From a checkpoint of a small mixture-of-experts model trained on Wikipedia: 123M parameters, 40 experts in each of 8 layers.
Below are experts of layer 2 (counted from 0) of a mixture-of-experts language model. Rows are named down (a neuron's output weights, with its number) and show model dimensions 384-511. Each number is 500 + 40 x the weight over its row's rms, rounded and kept within 0 to 999. Numbers have three digits each.
Before each expert's rows: a language model's description of what the expert responds to. This comes from a sample of Wikipedia text that the model never trained on.

# expert 7
It responds to: Mostly semicolons joining clauses or list items, plus closing brackets and number words like one, four, five in statistics.
down0:484451459462468514537504508501502555523529553530415454514468497606489597499525500494572539508492472511406480505526554460500505484484463560502380511516512524501476477447586534527493471510473504512458437419463549562494503526438528512490514446576539556526523471416505516503483499431532563470450479491482484533434482472451563488543515551573451536507492471485471544461452509479515576407534
down1:577522532551472460484504484398535493566484535481520464554523483556537500515472500493559490466438496484520552473477523411476546509510529504483503556502496529505519470530495459563554461516535567507435429550507560475453448510458422534576452473521486457595437440516558480507564471438484495510465514448523509533515482443548439496491466504485497499529570421482480502473483490481494474561482
down2:536483415561516508533510550529541468487513442470511459542496493502536499602518541530519532535516495544481484520451527517516493486465519580509497467519455468482520484510449448497519468494528500508506510502564445488555492498541456467523501519484492511529610532487515463478476545466490540440447520445487507499504480507477505514486575546551545520469568518598549494490504468490508505545494
down3:472503535524500532504557517497501539408448526510527494532501604525536536533533563521451550442470560515554533529487541455486501449478428505537463525530479572468497513546450526463453475469439472467463511598509511489507488479452524446498514540512506492476516536501477545506517530415519508455513497428461472431529474566538481523530447535532522480383524509489510486464512496509546473541483
down4:486536485526517528439449564481433495476514515416471521514499499505486475503594531530523417521538465435460504531451510523521648536516507472439414481526419506530566477520520513513425573450496492552546486527443577517505549509469448531508468578510473489485483440473568473475519471494529476486558481491503457458434471505449471499563482473575505480487468507544516473483518510500451596502509
down5:572546522463529466490494491527503454598517441521520595526583521507518506507522475507542467496494467488490428563576446521528553559543547430452517457549458465464505501567508557470472503510556510542498450490484482491464509492496406513494524469481469462456509535545481530437450468457456590550496530463538492460452593515498480459480493576529455488478454511494469488519516473505490451484443
down6:527483512493479536559449440545484514514409596439493523491483561519564473534570473414403454476492562502430497481517538470560477482551489545524421458503473485416454476508518517458592519437495504514499545519438442488433582524456551432545511518500463560486576410486536494524487470445392591520502458509527472531464588502488473510436463455459535472517528455588508522485504498524494532525555
down7:413524584469487486518505471500460444473470544507478507533547453504483525536481504540564496382449546469434493522487507492510574532520517507582483555578498512516502527535533460597476525451512500529545493519390482547520467437386501512503543575523482481509450494491422481490506429517493498455502481499481520500520508480491505424540540491520537498435507475466509508456500436496594529498502
down8:438507464510499511489578447535516495480477502521538578468520501482523486434490435493446454527514545509508453491488532501483478545486455520554544532534427470542499517476530566494521529516512449525517566544473469510485469551493429424528532507458467507459534493458488538467535616376464546488480510517499490499480483498502528443473501479504458516460465513515502530536482481542520454510500
down9:469492530516447521512532590551584540500525520537452467520456531545477462534508474564528497524452484448585454473443484477463468485550558536517517478494515556558446469530461489527496469429530481514513543522536515592489436555541489522519431521519484469477453519488539484476527470459505495447407540510483531567479482512545506463510565478522450486498498499485508475514468439541447504464544
down10:457503456416451428446533491509467533506434484561481491510471481527507455444528511501434458537517517463512544507477562488517491530462500421607522459479427523485449500543531508513514393465484504467490554431503492498494485573428484560560512485490495507494383425487484409559496528535511527538500436533487492510442488506517471468524543460507516441451505494497468434535554466476467473446486
down11:489455543481458553520567533553507547492487545463445518464470508496578533461489530471442534535436550428524451473447460506464476464509526466480535503425507410469500448578481502532538434496427481522463445576496550509438498465495515454450543451456481502519495504475460504458525540580442542504483471507537571532514557447558505505472480537484538482462538490519505514556467467469481488470533
down12:505554519509567517503587532513472524530538589504489483543514528456479524503510498503502517408488522581496504532524472478464555468466462545536475502542568511437482565568538503392572555490461502473500556472534482579514510513454603465480524580591446461531519467509497430546524441487500604484562522425586533464486482486512459528498445466522387511477483460505527418548462456477432475569472
down13:572481471529472495445551535513449448520425555520524502487460537505488459463474521474405387575480523560485508524482447455503462556538469461503483479567529480457514449574540499515474436525518502497516460475492558568493455527479467486496530524511511541464508459513450531547549556545494459489518494477452451458422541516516481556466495542493466482515432615532452543506487569501500529466548
down14:473471509549461500523497535512485559508578450495494489515489480468511502459429510481541427511463449558479442518510563556430520511512505488529474541506419522474479495544476587557538560469534498494543408508410499498507491436491476526480477491476498515529514468502507438530547429427504557462508513514438501450513496462407517467493557512521563441491473653474463531521528549502470590522510
down15:509511551443448503464495523449488563515422462520531444555432549506500495542475538532539542471501506509479474506504509534475494509473474475480466526475459531486468510478491498444546478482490471500503467562493514569535477547455500507515534513492520537564506505503490575467490480493500469477448496556506491404511514476478549538490459496469520510538453530436446499443533470518469489476554

# expert 22
It responds to: Ordinals and superlative adjectives after the, such as first, second, third, largest, main, final, plus word-final pieces like -s, -t.
down0:529533520489584494585542532484433467421577539483552531537539459503522444525525523465387523455423439462543472526533454492506477476490574504496559450488482513491477484510470487489532477465484485425486476508489491554480575570518490450548481529480506507492484572468542522438470567506441521507481491486455478488497525480496520485501525420488486426476485477452478484478506432530449509464478
down1:537508502511512476487533529485473497526450514462500480453610532486512500512479474468519502478409634510530491506519537533528473524503498534531458520537482485555492479493528597518452466413560536540438524525524508474435532509517508456554461520492489519486499493562507511514493461485548524525513529536522421491443518469478546471504421509438426506438461475552450585498418521462586440502464
down2:573554477498509516473513481490520543463448517454548506578494497479515471520551441604519549462479494476439448450572460491489482453514486571454505454470541490516468537509524503524528462483626532466471499475529525462572462526530515392454449503508485480484529517468537516403536497535451517502486510519491445549537427587475483415444469471498486452453538496591542486536537454469532505465482
down3:459527459512469502476492438436493515488483406469487544530516518473469548570510406461493464466421471487442489467442478490536521548482528524506460500539541534500476500463552489563511450457526456533487545397564476490534461560513472537530537579518559483538472539569401526504486566468527462499497462526532501508491519528411501523549452502466483508498488515488418508480490493489532493494465
down4:520471570446476490426510557541478543544542545507489492493480485512545476516462449445463498491487436472600483530499468547463536570471495513540466559472553486475513514515533431474577478522556496535543469545496500471500597543481503526478472526527506486433530449481498473501454538599542457552534459456475487464528480514483568495515450559551486490453459458542558471530508448508545446517452
down5:441491542444504507438568538542493544508458504514453468571481403540496452535443454557493570544462572492513525498525532559452492469463550479536521507551559495494569510493518470460490445468480520460506494522549523499504465407501493501469494494512495503471495444559494476552517555435563488483542444495545492516581496534506508469591526537459484469447447439477501502463495481550486520590485
down6:529522375509532468482525456555440521530453481544531493474520472461478522489476563500497499515486403509462539513540440527556442521490494472530501482512493525589483451545477424575429505563445448535525459510564532480469432512500447523458512494565478466520473516530459604419469534536529481572485493546502473485418472522514452514469484431488460466575538439535477532542565495519466458531462
down7:494541537427410490489516553464508496498492569441435464516526532538476557539491529494477449505531520437463506493436452533529532455496507568482395518501400484509549564539577504539462418569496492525502491493511471579558508608539461499476480477481505542513514513508490496521499460423501555541525463540559529427510536434449455492478427487494505567456507459473489511476448468510460463505504
down8:477467466587454572519543509460527439444544520543450498532474482482525558487489518430581452570552559464531502488530464522522471509542531505422491526495478467539499494484535492543489579482572517523541427529470411525489505534503432451493483490459533571511505538548492486492498560581507540566540509448529517445492396488519479482378533550527546496509481442469506488529487504505535445506536
down9:564478514482495509525458473454425489515530504505522506477487444493503485343542414454535539426596546524512481487500528543439500474544508515446518499546520515553462504484471574520516487554560452520537539506441526467452472534520542465535506519518568469511470539543536483478515551489479505512581563510530490522549499483508489504494479520468527484481505499557411565483522537452431544444540
down10:446485501492484507467575489503449463445524534507523529470493555491395433484492479476508506468454501500468448489452488485523496514510471471543503482480549583445505455468465446523536496522555542550508507501484504535507530544442509516578463493514481520452440486534468514521564417522530515520478512532483492523430561569479470596498483427504509531513457457526580461550457430525586451487408
down11:455502379531533498486526490441471575492578519501498481432447507509473575477450529502541448528549525497531463531443490492446542505501605424510478433544457466501462486558454538466515563505494509439536474483547493491484428428537549505479436513483434487503535543540454516407591451444493525526478475437523472470553476496517498508544484594540484541489565531547549435475535510492481529495467
down12:551479433504501510499541456523480532492487502518414520551418505514498485507423495484477436537504503513527501469552468594515462518478467527535458473470565530478515520485489424440483463505458594439544446456572500489467508447527426467478485476510429529469528479439585513406448446506480462480523456549568481512569559550494478490448513455591445523561519518504564466462498533470468519498472
down13:551496463516376497518476512495561481535580462438542403492568514542475478482446572521494433542536520509509452469480508516532511496493519489500451521472536490418506469477497588534500466567471529456563459485503481508528521435596549524602543526527558467424546524532454412500443551454410540559531542488561489415517476545543534533502599570578517521520490487508492494468554514518430519521403
down14:464489534483480467482431514491467540481468521495510484537534524536498484460514441452472525452519523527486499554431483407462448571530444530489567526478534546518462479522489518513451478490523546511479507516466532498487537519508485517471485507504428503549498462493505474530565504514497562530486504482566518486481501496529452447521528495471546518465464451580475548430498494547516497517491
down15:556507514561461485513531547547435475508533510518497519511472470434544502500416505428442559548599501465485477485486506551455497444480587495579509486512553489555510429441467456495561432489498499476551441569557510547467475521411421478507481510509533395543464418525454523507549457435503491518563436396537508502547477490508523524485540542451459512568497480502432483514440409504512504446516

# expert 35
It responds to: Pipe characters separating cells in Wikipedia tables, after names, years or scores in rosters and stats.
down0:487520476511555541493485493525592505449505552523430499442482483483468483526552490497539532527507463494461492509521523572530512548481546597449538455572563545511547456495518489495481553551558466483489533476476490488487468496487542523487431538465526523458548446496460450502475508554514531503419506499564555456447456472514497514435440373487526468434493499411549539522537448415442491484487
down1:591553486592554536501506434521467578457460502441517519466456477555653512470502463522530559492504472531536498477497450494486583460511488528533522581432401488452553481514484447537467542467519510484441488537478483495535483466522521528522526434514476559525467519490463558483546522552466507476510539521541524488476548428518441483505428436431447500503468505442485437417431564492546576519499
down2:507489449479560470455501500416485461560487470462498474492498498545469493467525551498483567430487569510517506519455435543520514559535536464540549586488510530533527477475506498469499579512468472558429495518412485503568592483555493506455475526548526492475559495546475567506559487491483480449569459459465523520492516531578503589547478475514584540537461474620532507396497537503458473568509
down3:486525495539478517606483458504497512492435478486520503508465603507494504479594543530475490482587543536582486440523566561506497452529505467509511519568420543506423440480443556418536509488429558517456506525482519565559463519536436468481472465469483514575517536422561421556473497562515436492522490604539458545489495511572533481522538561537469553455566525523525573470503560531484476484468
down4:466475522445545490511477494403519528525523545452481595505485510486503469471545506513587524513527426506500512508490463480553467488477497477461518489489477544503488538490503604544516471469528494424526515485547503488532522477500503518447483457511450523464511570462449444513462534535483514465525452627454536489542505479518520499438588514552536494528513457491541553475488578450564420478487
down5:553470458528498507442484591487466501474561573515406480578459525518579537551490462539483457463533535565569426443498478511529535489576520470509525438479499502512458524557569515535524523510547500465484529513534509506526493501536468485432503487489457467458486473489563527554558502478582455484541489512453544410409533468520510504512426474530542521513506553529469492514521537382499436509560
down6:469536488464442521485518410548526448487486475505431479526493550452508474487499514525478543490511481545545497416491480557558445432461505519439450494509486514556481558461415467476498464446489477512501504515503497466419473508529511458537469542450461570449524486511524512516500491616521515478524520538417517564517474515550505551538485477488525520490528427550520416507469592506547467554465
down7:465499551509494434502553515596527543466470495498525494446444495532420467543510486599493485429510495449509590499477496465512504513515443502559489454528478517542454539530448480512498476503448557485548502508505496492500526531509462523420518514497471526497511560562483498483464523466453484530447565618467475486463479513504564444466516493510495550506546491530544473479517533521474506557478
down8:490495472499481453511426500480440435513463540546530457540476508534512537491507477477568543481522526548445479501546463540446475606487531602467533469606458506463466483496555424490536519519528464557450348533485510541529475533463562561495509458528437556537477518491555510483480524464496465477477438453513512468513479417518558476500538529466495487516488492570498438538478461549501474474486
down9:554578586546472441569454441471501595483467590458469534489575491496472500503554498514534571517525527552436551510463525532499463509470501544543537512556525484495539554521521487555454464500490468439560473505515547486394457446573444457482471489484488561499486534465471492479486548525517491529565549505522499502476460400413476533544432444504478581469575528474504520489474499558462484447493
down10:386496479502528450490424494473485492403529471548579450468500514450454477457480485508509464465459479462472513525515484462493495541539541467498508489538479499505445448540441487492467563510525517542492481475517402440477528522575521430515501401514459493469547476523465510481537493460498536534500495541479485480447419529466499471453513523461533519515463502462541510472512532542543486471584
down11:479440497553555480473523474549525456499568475504460486532506566561562521500502453565591505473534455484487516495481491538465458493434476566482441543491462510538581428517539463503522504458520502475570505581476509517475553494491520546501499505500447499500542513516458480491439563549506490549469489443473495474514563505528433477411514473469496485435456478530539488473430486496491554511486
down12:488452543523534604436479553488546438474428433502455504501511546514456479426462483520545498540522540441461429542466492473477513471454538448517487492518521425448548433481466569479529549544426476510501531524365536478466482461448534472454504485504523470530576502500511511526494476507548603435521407471537540519549502463446497517501436435537386489517515529557510486542510532558548511508529
down13:527483485517503516454546513543521485580496501437510445550471495545544484465503517514550463490395527615487434526443475542463580527526446496467539550399472474486479539471519442517540490438472507534470503474542450485500529450549496424564527441452526505535504501489553509506549553534597532467490585501451532530453535524481472438502469481515548451484477524556557486496458579508433561527554
down14:512497537503551532526490480518516498543485509538574507490547487472473464478571414488528516521550513516428494500462488508575564474508459478473447490475425526589551458481441475514474484591443457428538492503518450482498471519391572521542419537454524513469539518620546500511524530533524530442501495523481537480552462432491440486509498536485528567421523494530518544525428489382572530527535
down15:529505522510525451477461513504537499403513477535542548501515481492482488492477406532543427523508521458509545510497493527380540424527530470510597599458498424555521392484532441480563530498528560441447425495499540604538550522538523557526488568535510541530518476451536503496430521530422567581466429458511421490476512478478480446522455433504553511527480516482505552494523430549435510421577